Experts of a small language model: vocabulary 11277.
Below are experts of layer 6 (counted from 0) of a mixture-of-experts language model. Rows are named router (the router's row for the expert), up (a neuron's input weights, with its number), down (a neuron's output weights, with its number) and show model dimensions 0-159. Each number is 128 + 32 x the weight over its row's rms, rounded and kept within 0 to 255. Numbers have three digits each.
After each expert's rows: "mostly gets" lists some tokens that are sent to it at least half of the time. This comes from a sample of Wikipedia text that the model never trained on.

# expert 4
router:094168099073178140118096107166100190146113160067072058179082159106097091081183145157095089178107094154102108158171099119106124093148142099081096112099153094142107112133095160144161173088130098132164091106163138120078111177111153121098144087151122107085136117108165123136141154137114139098122134113106088139086089124155097161118092097090067103142085165100106174145142192160181115178079110177101097152141157079121167098161160102093094105168113105125113071153082156173126167110133097
up0:177064154120156115068176151162095148138148145170131088159114097153104108149095139139155118116126133107143156149113176190141186163095077143122091146093088138103154132169123104114149135139168118205088145117096044180161111082125151126130094153099069145093118125117113125195104170110090137107184129119131144101072118187057136115153033117088108109114128103111093120119175131132106143154156157155124107084151101068154157077125108079096083166118126155123171143120130114176118143135141046
down0:167157109133124136105129150138110150200109153133164161138130212169107125110117172168134150076144114145094156076169095175181130182158099112104134159159100129129123091159107138181117132104140149140122082152150136099122101114121195156091116154151134094104124111065147172138149150157203126122126150179144132112116025132101078100124129078093088101142119103111137135158149129174154089132107146203120119183102211160077132120112103093100137084155067070176130137170147130165165111157072131
up1:083191097055152150121111077129093169143136175091080073186066152097088132102141149187150089181128130160117085142178097128080123098171160090098080149101124135166072130139077156185190181063120114126143130160177126116112117142099146135082154113102144119132124115132146139175132174147085165118086108115120104113074098107118082204130070110131106125139096161120101150106148146132181078149089092144102119128133122072111169131150151115101085125149138112145128057139072162146108163136127102
down1:159121136085147142100070099190116175145089155137141132159086161122111114159123138137160077144105075169105130107103076124091109154153118098108119144135167061170154070105123144118128082065114162113096102159162099122134141144126117142160108181119132129103159114098159161115158155145158167152146090105136154144082102132110112118087071064136043056186074094084128079189114181136172094108112092127143100156148181155135099130143086078104174152141154065167137136175135135164125129055100130
mostly gets: " take", " took", " Safe", "ploy", " contain", " gets"

# expert 29
router:094169096085182157129099095162102182146107148058078067193076148105092107082166147153108087173116087162114110171161102126100106103154155093082091115086154090142108110129100154154155172095138099119165087102174138112094110178108166136103142082132118095085139109110166126132147156136104137089126139109099093149088087107153092166118088100075066105144086170105109184130158174161175118171060103161095098149148142093115170106159171104099106113161116094126104078155081143162125171103123099
up0:124146122080154150132088088147060164150119176131104070159067136102098121097113163198139082152101152152117120172184124128135100120125060101063149135077140092108131139161099160132171179085123130131113097142144110142129108110071143161110143130064133153119149148140163153117186182130091127074121080085160088167094102126176101152166079129145077097122087190130143109129154177162168035162107110185097137106143147080110135110117141081066090133100086113110155085131100137151119153124119156
down0:128135121123117162105104127114131103147134111170106117148120141114097130143154176132177100160130089121133137150106189163093129129072124155128184054094139103095053101100063137153193119107165118172114163085141087078092090122042100130103088150115174108121131158097138161173096124151088099159195146125133140072147191091105137147117175078111109169093192220117165147151160079091141122125103130109105118107110119167147146119160171144126111161157126057178162108147122180118110138137070147
up1:108189085062165178125139107164092177154101179107091077188066142105093138086157142141140102196092139187119137160163070137135116081144102088067112120112149108158106121155073172147178176105125103115148125140165154110113087126123144146072125083113121136156139142132150129155150194126114109110129136100146137148107116134137091165112103093124078165140070183093136112109169194150178082139089092159140103137136147068097147104155134082106072133163118108139148072173111200155122179117133141
down1:113187121117153106077143133118131119106224133177115083102123163124104099061136138140125137137089049101147092145143099145163115143113127096160109144182165097127113144108129099118165111165151115177105119144152153121176156081144123207201123174075126123133148136087141108180062126133163121096099170153127176123132167081145096120054177177175127178143173122175155156151165147100119102082116122116077163112094096131171081208160102133118127092187118096136143149115121170126140135110144093
mostly gets: " Dou", " Ottoman", " Te", " Muslim", " Pra", " colonial"

# expert 19
router:095156111095171168087135084156096164146081144069103106164108138063110093121178168129130098180075088181090090149149077098111119101143172096082129102096140120168127150137111123141147178114110090134156081102144128124108071185102151112094147079128109115106081088134147138125092174119101149119121128123084101153089128124154114157114101115083072124152114171122100179132135181141154149142094077182077088154169123084090160108170209155107067076157130094098108092141085147174121168102085105
up0:161181076085134132150113100171113164171096153112098091151101114140103108068147166142108086158116117161094108105144118131102089118144134113059095139096100129144095148150115196160195189161196143103214142123172111091153132130132135183105113152137107050122113162074131120109148172173121160077149152108132099070139098103162084172143075129121087101092115153132113118138148213133150066139059097162161112140127158072121135128159117117073157125170132076145149102174117135145122168127143120
down0:133046170122177129111172177073144126155149111138128181105160173204160149070144167110162137129164108110125092113119171089146146173131084131131097121186129131169107101094118109139142147112120170162124112123132136149142158086089098085127099173126089112134116176081115176141133117108162118094108111137149125135161132085151094136092153187162096064151161085169140132127093114093127068138139071085134134113052209145131077122158119104079122179145121051076097153169132111120122159084133189
up1:121198145101150143103127111142096173185127165091116095180093162120123116116163165176182090136138138128143244101108151150116093123150080149107099093125179127122159089112107132133166175095144174106128152160085140143112142132124108153117134087106142119166137189132166152120067107128100134118161203086134167105099115126156089138115094101118086108128127184083088137170120185123144071131107182185160149135082167097105187131185091148126126150150090125119099094156119158180048136170095118
down1:109129094112165130132169078079117113125193135112144086149126103117151127127072124130167103149115149098093117094184078083146104084151114130126075093118135126156077102141126130090144131092125110145098025166140142106141182101133107104135176155168130141181182154096087124123137158108132136141065125093129129178124144038129160124051106099095133193155070173188156119135111108121153110065115127080165131102085140129115126182191141186101145125090129120059133128157163150131124167079164132
mostly gets: " that", " because", " if", " which", " how", " usually"

# expert 30
router:120167084078172156122096101184099168141116165071081074169084146109079095102173152154118099170121086154094083143151099122080123104165168070106079122084152063146106139142084156148165169098153105105150115114156121112073088134112152125101161092142088104080171127136153112120150156123113099113112131080077060134115103108170116153120089096101071097150099155097113187138183150146182091166082093149115109154148127083118146107159161113071122096170123097136115081170083126165119164092143097
up0:117140136077137129112134135089101172125108162133070089164088174062120161028186139171079099225122134146173116170151099127163097104098147137074084154098148131135113123106145158160172154082101091132139129114153217158154087178161127132151111050106145113140117143139138134142116199105122162108112166101133115141114087103123103176105112152082117140141101163133092171125125166155154104086099086148121148189115136084071157131142121097121073135100153146135107090107085182170132149148120100
down0:144133156121132119169100079154109087149063172180127139140117091161104134118068120163142116106144087095156132161086146107123108128185104132115111163120193112118136029038135173129136146143124089097150170175181171136081136079111123160149107128067121137153080147123141152191119153172130112129157127136083144094172193135134123126074108109232092092126153143116124098134127123113114117141155143145103154124094084159180091130089065124077129138170160078119079112141142154133127097167094081
up1:112227106108155151178109119147124151166121171106103108137096114123097159090149150150062136147115146146106084118172046109076151076098167110076081084115187079131127139113136107141158160151124053117183099099148141080166151126181099157072140082180124064149150089076132123104171182151101145129095089092146112124117098107166125154103108122127097199155092138116134052103156119150115118104108115120126105137123231115117168119182145107121123100144103096104127127107125136141153162128126095
down1:086108145163114111138115160108104071154132113169137105152124092109161118114167138172131109099073187132180127171140129150157111130134049152094114163096176203100189091088200106106120163166103088127178074171130088148123094107128122171137157077092154116152103127150138156142139146144105113188115097170136138161155170178127112078053129126180122127125131131153125164121161106116111116095179147119100151153165133145123128163140119176148160093082118179093173185124138176140166143187032121
mostly gets: " hand", " use", " led", " supported", " million", " joined"

# expert 6
router:091170108095168149111110079186105191134098165076077054211089122107098117093162146149062105162110098146100098156159104126090141074152152080092122133086155090146122121129106158153144154096125114138159105113182138106088088142122150150120122069147105131080137096100124116165137157134111147137111119089095080146093094102167101156103097080077094122136075177085108177119142180158171119160091101169080115152124161072113144134168165090120080121161082104143129074157099146178116174100121110
up0:129174118072162173112113093125096173152085174112087082165068178093085126095149155161109082163103128141090145153162070113123111105162140107098106127116138107177114131153083181178171172101145106102167137116158167104111101151104141134062153107100123106123137106119146135128144144132091142082121139122101146123107103128163076187111082095129083101142071178115108168116124176155185065133071069167146130157170164086110185119127133082099085123159139102110110063187088172156101173105108109
down0:201050111142123108186191141118095116144156174128138119134065144182202111092119145148122082115107139173134112116134186163105135152112113106182118123124080140153101126116092210141160168124117164118113128115098096095122074151128132123218098114128150148144123177095088084135093131155120140143154076164108182083160120123148116094076114168138099124116142134173120137164143147104066126083125135126139103070087176184183159120088085122179120187185132096145115107117153160103125138164179108
up1:123168137118146167130140151136119157163106138056130112128111136125155080068147187162148126124141072135101058132121100091090138049221167121143115160125188149202107130067132129104175147108115140115198108114129163146125142147074116164088192139159142141131112089136115137132101110130153155122082170133099132090146166086181122157059122142151136106124110168100090131171144113093136114135025135160101184156113098133120130126186137144113151093154131089141070101133104117187098151076167129
down1:180158138086135153090158132147109103154134134126119114109142141109159137098178167148096101117150163118182073105108113073154171208135106112077115129172139084112109104177143133204114152097149112104161164144132084166178130137144107135087095109121098132137147083129083093144128128151114130141115157144173153102157118107117121053096188175242111113124155079114167106120129153126089076112107152188077171134093181157174145121133119097140095118093122152054182073146152140152133111165156070
mostly gets: " inv", "hib", "rif", "-f", " Tom", " Emer"

# expert 8
router:087181110089155165124096087153105168147122156087077087173087162101082101092170147158117094177094100164099121150154100109100118104163167102079109109085152100148109114146100163155173160106140096119164099096158140105099108149101162135104171090121100089099122100095172134137156179132102153083123161113102090136097081106158107154094096099090088096142085172093129176132133197160183108185086108175106098155134165083103176091152175100066091109159130084123129087148077162180126172118126101
up0:146116113105131122045097132151099137104114138117095086175112200104143127117122145138132110146133057202180128104143118180121127128139143160085108167140121141151117132138058165131148140118096142142154163113147153084122097214116152221082136090103184123053099142124104119155120167061177142080161162083139082077120159114128114166123144106115086122129084174056152180124169154160140147141125157123167107173138102111081123077151115065128078138139146142150170105122141156097130126102084085
down0:157117126124110083166099107136083128182145178128176147135124165087137176066093170193108166093106176119076120109115171116127170164109088146088186074171108144117189159133110088081140159094118146125099082120071132129184089101165157105136041162127106093197183133148148141117165099093178145113130071140130160117148151112103112064154123131144116116097154082163151107146197151125140098118119126117121165140170164115143143090126115107172123143115089153117091160113203145107167099170173120
up1:163138149127111178145085152160141125143085129051145113113108170129105121142106163112128093116119112114107077091125121105097137150133124121150153145169163127091138147140160127112127105111067132119183100197149088133156070172130172166110112114141098087176169119105060115112151135119174107111177179191079161121151093067196151117157158141104128124086153172111148109114123109137135098169112147173082181111069165122100101102170141138067149190105105101181043098100160121166159122155193182
down1:094068099206173127138101151106151157125142127106115111132140206122179157098174123144143087105130097093111133110120190137150164122152069141151163119062123170108152132127103164157128129150126181092080113172148177158150136116118141108142148126116117066138104159186155091165183102130153153192154117069108094151175142127081129125120104155165114079175143092184177048191120126114094150092143158069107078068122190131082122143161164100107156131150165115111161094109111092122124121116146167
mostly gets: " starting", " York", " Women", " Men", " women", "ults"

# expert 21
router:095171091086176156119100103160103195142102159074074062181074155108093096076168147158111089178102107153112104170168099123110128097145157101089100118088166095141110124126103161160166185096140112113159087098178150111081109171111146139111152079141120094091152111116175123143133156133106147101127130119108090138088087105160099171128098108084068114154086180095112171132148176148183123168078094170095099159129148076117177095173159117087103105155107093119108077165080139162116161107119098
up0:189125139129105140091099145163117173158149136099125131150102137126148157098169136161134141126111148094174090193115115128138112148161206136062119171089136171148133110121099188123142157130151148109090160109125176136082091205092071138111192020096144130173167086156118126141105102117083127145136164112094109143147110125129132131138116133145131165090127163118105170123137131086136152127141059220141132176122114124144155067118070132151169179177173109075090135125134131118097109048143070
down0:190125087147110161118121136112130120139138128170125170075081163153181162062148134108124159114102067103183147078112110160100090127149093139095125178122164153069174095078138113108141126154183133107147164108093094157104126089146138120151119086212178146095056114175106171111082107116139114160189124173174149108136155148142100112104136147204178094133147117141091125112165123119093119121077166123112142126122136162071157107128146152161165105201132089160163148099178152088175086170169127
up1:094154157135141110158048123175151142098171125146099164171129123114136164129113087113118143133150140163148131189122154170142191167109138092140145124106101141072115121171098150219131127138128129191110099126102066122106143145080143155117106127053141098051157133146116092184093151133120179156125133144104140137128137158136153165125065148100112138124156131118152226110143109090138182104138107114065072127160163121142168090200109043107117140104170087177144061150115113117143149153162121
down1:130136128141079129094127156086135107134150160175133144083101119124094106031131136124167142105111107129162177101062162170120099192139073193087144122117089190105155117126124144096165140131157146107142166168156141180142128132133141102134133183166180122130150175151127141165092160071118091141139131118207150134115119195110118137091151107243102093147175046145113101122163080131098118090111147169108148099144098155120089120155095117134180120210130130134107160121121123103137087132134174
mostly gets: " largest", " low", " highest", " significant", " fast", " highly"

# expert 0
router:090173098080163147111102107167100186145116157069067063188086154091101093092165142159106088175104089154100116169167090107107115092155159094087106120087148102142099127121110156153162176098138092103167083099173133113090109178092163124106165087148126107092153109107158132139147146139095147107123129112099093145087086118148098159125084110073069091150089171097113166129140182171178123163091106168093105146142150088121169084169156105091101098158103099127111069160086146179115170108109101
up0:190148150114158125078116089173112149149111159126136105123110138094155107130114165153067168133125097150085128158170173157121128091152124132148155081077113137106103142114152102162132125100156133143085089105133143106110136207085136137123167128080126114091158146115077103135070132142093178159117175075091134097127157130205160108086107140095138075198142115087081106101243149162160129104126133213136099101176124128150207075176120153086080117108126106115133098154119132161106148141108086
down0:168140166157109142161114196099082114208116200173177127160071109185125151089120143196162140066126119068167153123158128134145232112146101186183147122120155116157165098084129114134180128098137142097083139080070146158148155102102120101122137145160080103113099101127135129113094113153127163062143167159119188151141103143090115107127110103172171120142101115143047132121154083101128095159109197166149107158133122152154145130140108111110102165160133110091097156103145171119117099102114146
up1:123180105077153200111108131136119164137055184097100101169066173107093152074144152143105111164078146162121101149145074153137080112131143102090129103134144102147132106151099174159146156103147093116160129135182093114112093134110126142090099073109113086152154091082121150141197171112104089105133113142093126162134103117167077154123108128145092161152101191119143131083157183123176072171074092160097150152144150099091119104171138118102079145173077122141110084181107173133184163137199113
down1:143137116129126173116099126097128174135135128180111116126125111092162146098136142155187144143080113132126130123195118111172152149155107122122152121136161164144106108138140123136148121076115125159075133186096085106142121148160125125130123112105108130037162078078087140175169170121135121011064125162134125122056165092175086155150082136153109159149065142115077142165168149116159125184126123124133157152144152131068141165120089074093073132163136060126117100197105180172139192110144155
mostly gets: " victory", " launch", "ront", " rot", " pun", " presidential"

# expert 9
router:078171113089156134104108108143120176157119162054078066158109135057100125106148132132082105160102102163108088152181106142117098096138133077108116119095154103158119131141063157165128188121125079035144062101156135138112093137082194120077119098125138135075141100105173127113137117141089120109112091114079133130107075080127099180125111093105116088138099172109144163129160158134168103172106113153099113159178137101087175089149108110063105107188126099135087088138094113164106147087107085
up0:130201096071168161151095126150112193140112188086075061205069132114118125081176150157137085179117100171118138139190077118141147100167149094072099171126139107182101110138140154147183186074133115160164133161161156123117107148121118152107161082110129108125161163151123127157129158133118151094133165129101084138096129125167080164129085121090098116136087164112085170136125162154184096132071106118101114135094140068119170162160178124114104173118121108137104081145092179160112178106110134
down0:155144159146181088121171153123111086157183169108132139179103195152091113075124135123157151104176114123105129181158156119116181109170056137112159114119136118115149132116115098199140162095158130132072134171144164116128134180128132184157140105072188139128166134131109096169095135138163160148083149118134182134113135106128112089115123192146107111135073107178160126177159171159217150092095094157126182088122095120146128132138081140093121170116123102111146041134161187167135185143079152
up1:118235141093140113137083119133108138147090161127089116157106169100069078075149151180170118142157092129105217093138084080148089148126118097064122157174131128097114107115215170123169150116155138134109154189128112121085095131097114187108132085114154135159137134106102173131114153129168153117140124118138106114112100131150114140192116072105080104088103164103106140152088176139169065137088095114120122158152225102100134137138159084083066167149101105113098113139115147158153148141142139
down1:106136139099164111118134122153136180122105133154147151157109136157142051104158127134169114147151122136081072150143068113110152112099096125053092121177145054087096055101131130149155146146155078117167159146158131154081137192100109134149093032100119190154146099149093178138119134126145114059204138113116150183097178109161115104158145129116071126074128175138161086151112201110137108152123144139153126159140141086123086099135126136152150156134100076188148087169117184135147154161129156
mostly gets: "\".", ".\"", ").", " .", ".", ".)"

# expert 3
router:098164102098186137115045117168115157150098135078085076178096179105086098087187144142097112166109101158100120167153107110088131093130159097100091097091137095140102094109112175157148157098124100134173073107166145114085129188108165136111173077150132098080155127119202116140132144138123148098127107121120102136084079129160101152127102100086073098165114162092110173116136189151179145186089113151112098157148166106126168089166158127087089123177102099144081074152078141164129151115132083
up0:180169122089168160097114155166123165115120170122117125125067112108097173073147150154059155156068149175079146172135111138151075067116117113085144165080188113171127123130100182141172150079147110174116103130152149097162134129131125116124114105129131156085133124101102210187120165125073071117090131095160108164140112109141112152149146109160125166157103154136153144082161189101145117139090107146165112109133115088115111072079128066133096173125089121090151115215102173150082179125156143
down0:133170115121160132120106158125115152136078173080121130172087163168122143075104134119120122167129111148099115133138070219143093144132113128128055131177138085143065166194119142152099117040129127088128089137154144164115138127136159135120173129107111213131131088106123198117168161108126119139089180128164125096079118119135126074139105101099084151113068141123083063082135152167162126164090075162160125147181136100095137079155161140113112108053132135125120131147072146180120141131152192
up1:116159113087151166105102108098125196116089158113120085146095144105040149095138140162101090159115156159105117151189132115089139142164089120135152123081185074181124155076086149150164148100167115141142077099135096078126136146126168173109125146140107105082143115108112154105122175126090178136147151096123133147136124119141120142160092130125078095166104148089112148130177167135132124198070088153175150118154163095102175033150142088079106143148077091128132074181115165183110164089145064
down1:130123106141148160116161137089147072121142146112118121132143155095130132125136124116105111145142119106123116107159091171176110148180166100147103122152127059155099131123118116147075135101094143073136147127147142154131169154093118101158159139112156205175120091188145243152134137168087099174192118148115157146151105195157094131158133155128093136153122117145106087034128148155138120126145044126169161069181115116106154125058143195179159182054131097068138085147124103100122113126135156
mostly gets: " Hard", " refused", " Reed"

# expert 24
router:095166076090165146116076105166116178142103152068069068188073163092095094105186156151114084172079102170098103149170106121108130103136128099083096107105165108129104120152102169147151177087129088115145080105193157122082110186121161137106152089133129098113153114109173125133131153121111132094137131134108108141093098120155102153118102088074071118150087190102110171145138165170175109180091089159088107150123154088118178086171149112096070112177117100119110080171088134152133155117126091
up0:168120119122140155182111139125098141162068146116143133149089105084111201099202121148082132132047151174183096122159122130099097115162131093075069108107158139149127101094090144146150169122128143130127095127132169111094127137138101113121127041144105125136150111068072149122149158139073098174113180122141109158123077115138076124040132101118164147132110138130099171106142141100146148101120114199091136204119136106096186079208105125153092142179091089098136139168099151127127130113063119
down0:083113166157140148137120138164141121102112126112081120110155142088138148087146092104145118133102097086153119102098166151167042153110088138088116113102100119101166083173141113118116142090169123141117138212085106131124135050112139174119107151128073060117128151167147126132125112120142107097066111148140073100112160106146107067096060115198119102110157080119092095120123123142102181124159126088099127113200103156160125197138104108124110164105086170176176175086101133132155106164189042
up1:120219114087152152123159135178105161139123172112107104201099164099101135084188133159114125155071133174147112130156118129099098102127150106033087137065161128136112134129119186118162171120127142129155168153155078090099097156131126125095127061109149138163138087062098140173122166084114101126102118131089071125128095130148100133087094076125071149128084110096135108096177170120199100138109078153112140137168141085096158107096124130121094142144191094074112092133081171148109141109076115
down1:117111203119102112127111156182103122155101148204119141128124165089152107121127144132141095099114120041088157096071177120172120164115058137118137123133138121146114114160184130138124113114182131179046167193087137150156148134183141201112122140145060146125163155152164118160117120146172130098091140192170114111128167096091102041107086100145128084139104100147103121099099098116141123105148151105146105166153132163122119171155058135128113180090070140118125182089153119186126112163141123
mostly gets: " sp", "intend", " pl", " tax", ".S", " Arthropoda"

# expert 2
router:089172101091138175139099074149102181132139159112087073158119151091080053084176164143148073159089074164111111149157068131068092104146127069117121165139168103149107075154090172121134171099141117096140100114132174083105075157110158132130125091131118104121150102053148089137175141140095188107091153100086068138079096104164080185151091130102115132165101149100118147090151147140167081139096073122080128118145160108113149117136158096095134131135115121097142116158076123155095160074147114
up0:183220145095166116054129176145058123211124184098100109165071119169141098088120194178161115127132137097126147144148113123128137086147149142101146083133113152120109143191160140143156160145182140080149120119151087161113116150115196142122150108117119125133192087134124144137123154132101086173141065100087116109089083075148098091146103109068105142114064129151112163135151177133161094115083132191133071143103141082089171126153127117097101140159113109162141104135113157148127163125065144
down0:117142175136145113095143136146102149116124144100131112155112165124149124124116143108116116158164089124122063182101185151188132155110175137126048112099190086136074137129132162103172091108124130213106106129159173121068101102175175147140142124139187169086117097075120174143105150126136095148168103114139158126138156181131114116080130101161112128208096205153140162150123151127067101165091112169138121138106152084145058120137106149115091128174186101114131087121065184102119193162105165
up1:139210111084170158123136132185085146165079189109118113149086210115114133100157148142097124159071121137140101139142072162121086090126165095094122142130138094114132119175080117137195184106167111121121162163180152123086097151077162136085134110130146111143134112125134143136152156156125125086136108118110138150137106126162085136074118093106107154141089159095073154071160162159153069112101106165070127157128165091124163090163151131119079121173119101150145090198036180128152168164138083
down1:064132139161118147122130110117109109141128119142145168087113157099166120098088146111132095119144056146106116102111150139153077166104075123120060092144130135115173133125138137095126093165105113188136110096132151174154153123218171123167125127123229145139095156141127177126094097148184108103163137091154140151129196130065131099072206096171117086140095183156137145130077137081086164139079136097118164108115149119152018120136133138123147109104096067114118107169153139071151125127134155
mostly gets: " Born", " born", " Binomial", "==\n", " ==\n", " located"

# expert 17
router:111172088093161181120110098154122155158126143070084089193099129094082121099142146147092071168097095150082112143203110126121134117176150104091107116110125113181104129153071186164173193138148125101135096118156144109098123133114188130110149114131087100104135089102126125146154166169114147119097147103101078155103081128159109171146068120103091115136095209091130140119193154176159128160100102166101130156104131100097202110135180100117134088182147088131114082177106177141086186128151119
up0:172146116129108167079081083219132109146132118147111143144137131126132115169116120116141142111071100200181160145063147176158112132090114131122060120110109114116155143147083169103129158155107127082134153106158152152177126096133095131093163156097066084109074088124152131135107105145078071099084143144095105099080159129157099120078080163156123152177107176083156095067151167133107073131100179171090165106127098103168086123150039151113136111136092116124168136168091161108118133131167083
down0:146107183136083028088136143147145134160129105127122137100142159118112096177123117129099127094174176053200114109107153177136142173141100105118128094168153162137164095126087110187134122157103098118071091111118164137093120082171111103140122181111118150107139131127133134129094090091097119116194144130090124127188082169115128146113106183193083133112168148127149135129125127127048104166127164135127179106113141128126196140074166064132123168154105172126077073134159107142069124132095055
up1:134155129101156183111152120170069173155119194118112100203085136131121137086130129150169113137109147194136186123144113135127108098117133089063120141107123086140163112122077093138142196081132155101143088143147046160139123126081065126102158047129117103105123138095162171174140169111043057042132122114077147127115116100170079159126131115123112129138090141148142170114127147075146089137086135124118171104145104090130130139192116103100105153116107099134156100162115187139141168084138098
down1:134102183163131077119148153080150107142155123063138151097159095159127163160201126122098098124109139096189098085152120131132101131116084058107079123113136197139102110079083050145122100090057105116126058172148158134138079064114107109190137157164115156142123098095150143111112136158109117144147097159172124168168116120112108146056148129152142143095137096158130112070150133154040129129144144099113183099072179149122172120092149075126133158154129153153092083136112081109107116106161108
mostly gets: " POL", " ARG", " :", " Starring", " tem", " "

# expert 12
router:111148112094173142111124093166117173144119163084091053202097133085069101106171147157098089158096117143113101163173108114066123080157162097091117141096151083153137080139102156129148175124150097121141105090160164094078075157101162136117117090136112113100153122111144117150152162142110142099127155095109116135095107097176106147107096071093075106130081160092106175115176182161196111174085096167105106170098133068089157124171133100083114111167115095156148064146075153152109181109118123
up0:205087139127139113085191080126130134129112173127124084177118114091093086148116136122087147116138125105149131171156148163060100070114129132124171180134114127110194060087132106084099122156146098145103086141125172097083081079135163121175087108154115185122132151115125175162109115158166104146139128105102165118182155120181123095097152051151100150123114104131111115095217181147177125138136138124130124118091097095067168163110089087072160133110121114163202111116145133098105139142072164
down0:162159151151135028125114132121112124134149154125115099200104161135145099141152139135173157073115070148155174114137167162138068135136099171095153175121125118124142167126128134128074127160085168105105066146122162086119151153104155172191162149143211120129090116133176161085086101088163130094086123097144099076136133140148092075101154098174060146126136123107143094202131214144165120101169185183169122094123131116125094138169096147098127153113152124104148111132139154155158135095067155
up1:131199127105142142079146148129130166156119207064117134178097094159119122088147151156119089138091085138082124156128098104154167008200164108126102158098169083161096094093137126124150150154105108143124119103152156136139159147105122106077184142124050139078135113131156150114185135191082146120120125124129116140154164141138115130088077101098118148142101124144101194122144163144132140151041132125122084160180108090167146109136136135092111115136098129116111107175128166112080194134091061
down1:086147103201088102127150149081110115161160142127165128117106110176117131102109154140100100082085086057176146124104089154115072080160133138163113110124144166121088128155162132150091119166111143115149139151142155128104154150135118100180209173068123109194106130178156194127098063147095124157027116159140125111142107124128144061129139111119101154141125122201130082182166154180078121135182107160140166117148108119087114117120080114140113074044110131095126157151130175133110163120123142
mostly gets: " Pres", "ec", "rac", "urs", " ass", "bec"

# expert 10
router:101169087079170144122086101164109182156112160070062064190073144100098088079171143148107100170110101164112115165169093123100118092142149084090096113091156107136099120130097165160152162094130100122162094111176141113082108169106156123093159094125121088086149127107167128141151153135115156095135132122101110145083084113151102166126102087085068100153087172103114176122154191151186117166075113172105113162144164082109162092171159114087094104171105115119109085155087146165126170095118090
up0:154133170111147155163070153129108171178172153077171139169095166098119219080182168191092088121095138209144114187122137086125080126158133080122125089147169116144137155141119142140153159093124107125124122163127150102114096148124134140152074136097155124145200148151120184152147146152154121087110210091125130151149149109128097145120100138143090152131115170168180123155145149082108072159101101145059150180075185112120149074158175134138103147137124110110082082130122120090127179115138081
down0:117129131122111131090137093129126176124147124118138136127161135133166144144135128163074108182150142163063106126173090083088137122127102131106045112115088091118095093114119090091173150067136101123170177107104126065124120087095078104093136116167145088166129118168119129049139172132109104118142049110141094142086146102097079196126181089068118160079131136126142104142114095148135142123146103136157135071157137096078090099137184102120182113096147104167152111246160083101163102120123151
up1:138223056086146103158124103157110160129125169104068109157051168109106106105132130125139119176133093199138110103164068148152123120148099068094102119079195140151086106181093112144130114125133078153116126141185070089108143142148128134116134081130145102079145118129137140153103161108080132107143142126124125146097129144153077154109101063157150170152128161093078130061159192198184135168116119180092090133160143067120141114151128128077072137137103133141157123132108191153142136115111102
down1:136128233145130083169086199103117106158122144131117145105128157159095214133158157149165140090169101153071116133144150067086168221134131062102137083154121106176175122155162075109123108101108109106092103124089140141160120142125083153177137118137147129130142098154114126115090158110125154149168132152105152143084130117113115117136093077068155142078114116085128152127181198152167114118174115159126095111075143089122152144140121125097125157115172107197085126120141127194187144119072150
mostly gets: "ivity", " architecture", " food", "istry", " Name", " Crown"

# expert 13
router:100194094097165148087073090182140175138125137099063098165110188081136069101179141127093110154104108166113105160150121098104141088156150079131053134092156104116130109119133165141152132095093141136169109060153101077064131165140140106123181088145140106093156087112190158117105139118155125115114093153109082158109054138174136122141120102094077083160100137101120159150154164171143112163080119158093104127097133115125180128172185148099107100139137096123084093137094125200112159166142080
up0:193120099090122149145099138102133177113070161094099083129110127115101138063128086117168130172095072174143151111125115151119108141140084168094148142160140073161149170114093116088153136124107126082177096176095079082152180126185130107134163122164077165091142171122122203062182140099150103139110149170164075111129097190154083091123126114116118144098065123113169138137106173133137112216125154164125112159079144111111181139142147046081114159136120090139142121145156144112167122107117166
down0:131137142149171102101118161149115184097102154052131118177110156109109067137093151138096102127097086141096132123151133132116130142132081138112135149168131065085100098120102129140162109115159142115158040115147147159081090155141160140085128103110147135132146173066092167137121168106117119089116121150129137114065098117106101143087101071103103114143125241094136203161090149198177140164103132120109146164078126086096152129125212112093084100124149065118144142135090162131087155090095188
up1:131201172124148123107158106096104149160158135121119102162091120094112101154110169145128057128105151104122174119123141164138095067090079087122074136104123158111062141170145177120127125062118167138106191096142126154070067106170149149135132158087115177131141112116138136111106129209145089057122105075150097130069080138192122128071088075066135120089115139113089115114096187194128097138133126182124135122157146076150143088124185153149127141104080116138109126149148123128070148082111117
down1:205116145126147105134149137136099145146099154172165136170097078132139123147104174135089086126111111131057118139172132165194115096085112147140141073106113096130098143159191173123164123136138130117111113095126151118151098119092123113179139131163177112144151182116114151126144120157149077115106147149133056101104069124093105143046154087085111119177098162113124099143167137196195099109165118116149087145150194167139145102117192087093155114113107190083070148181084117129200114125140180
mostly gets: " Palest", " Ven", " Mos", " Constant", " Tel", " Guang"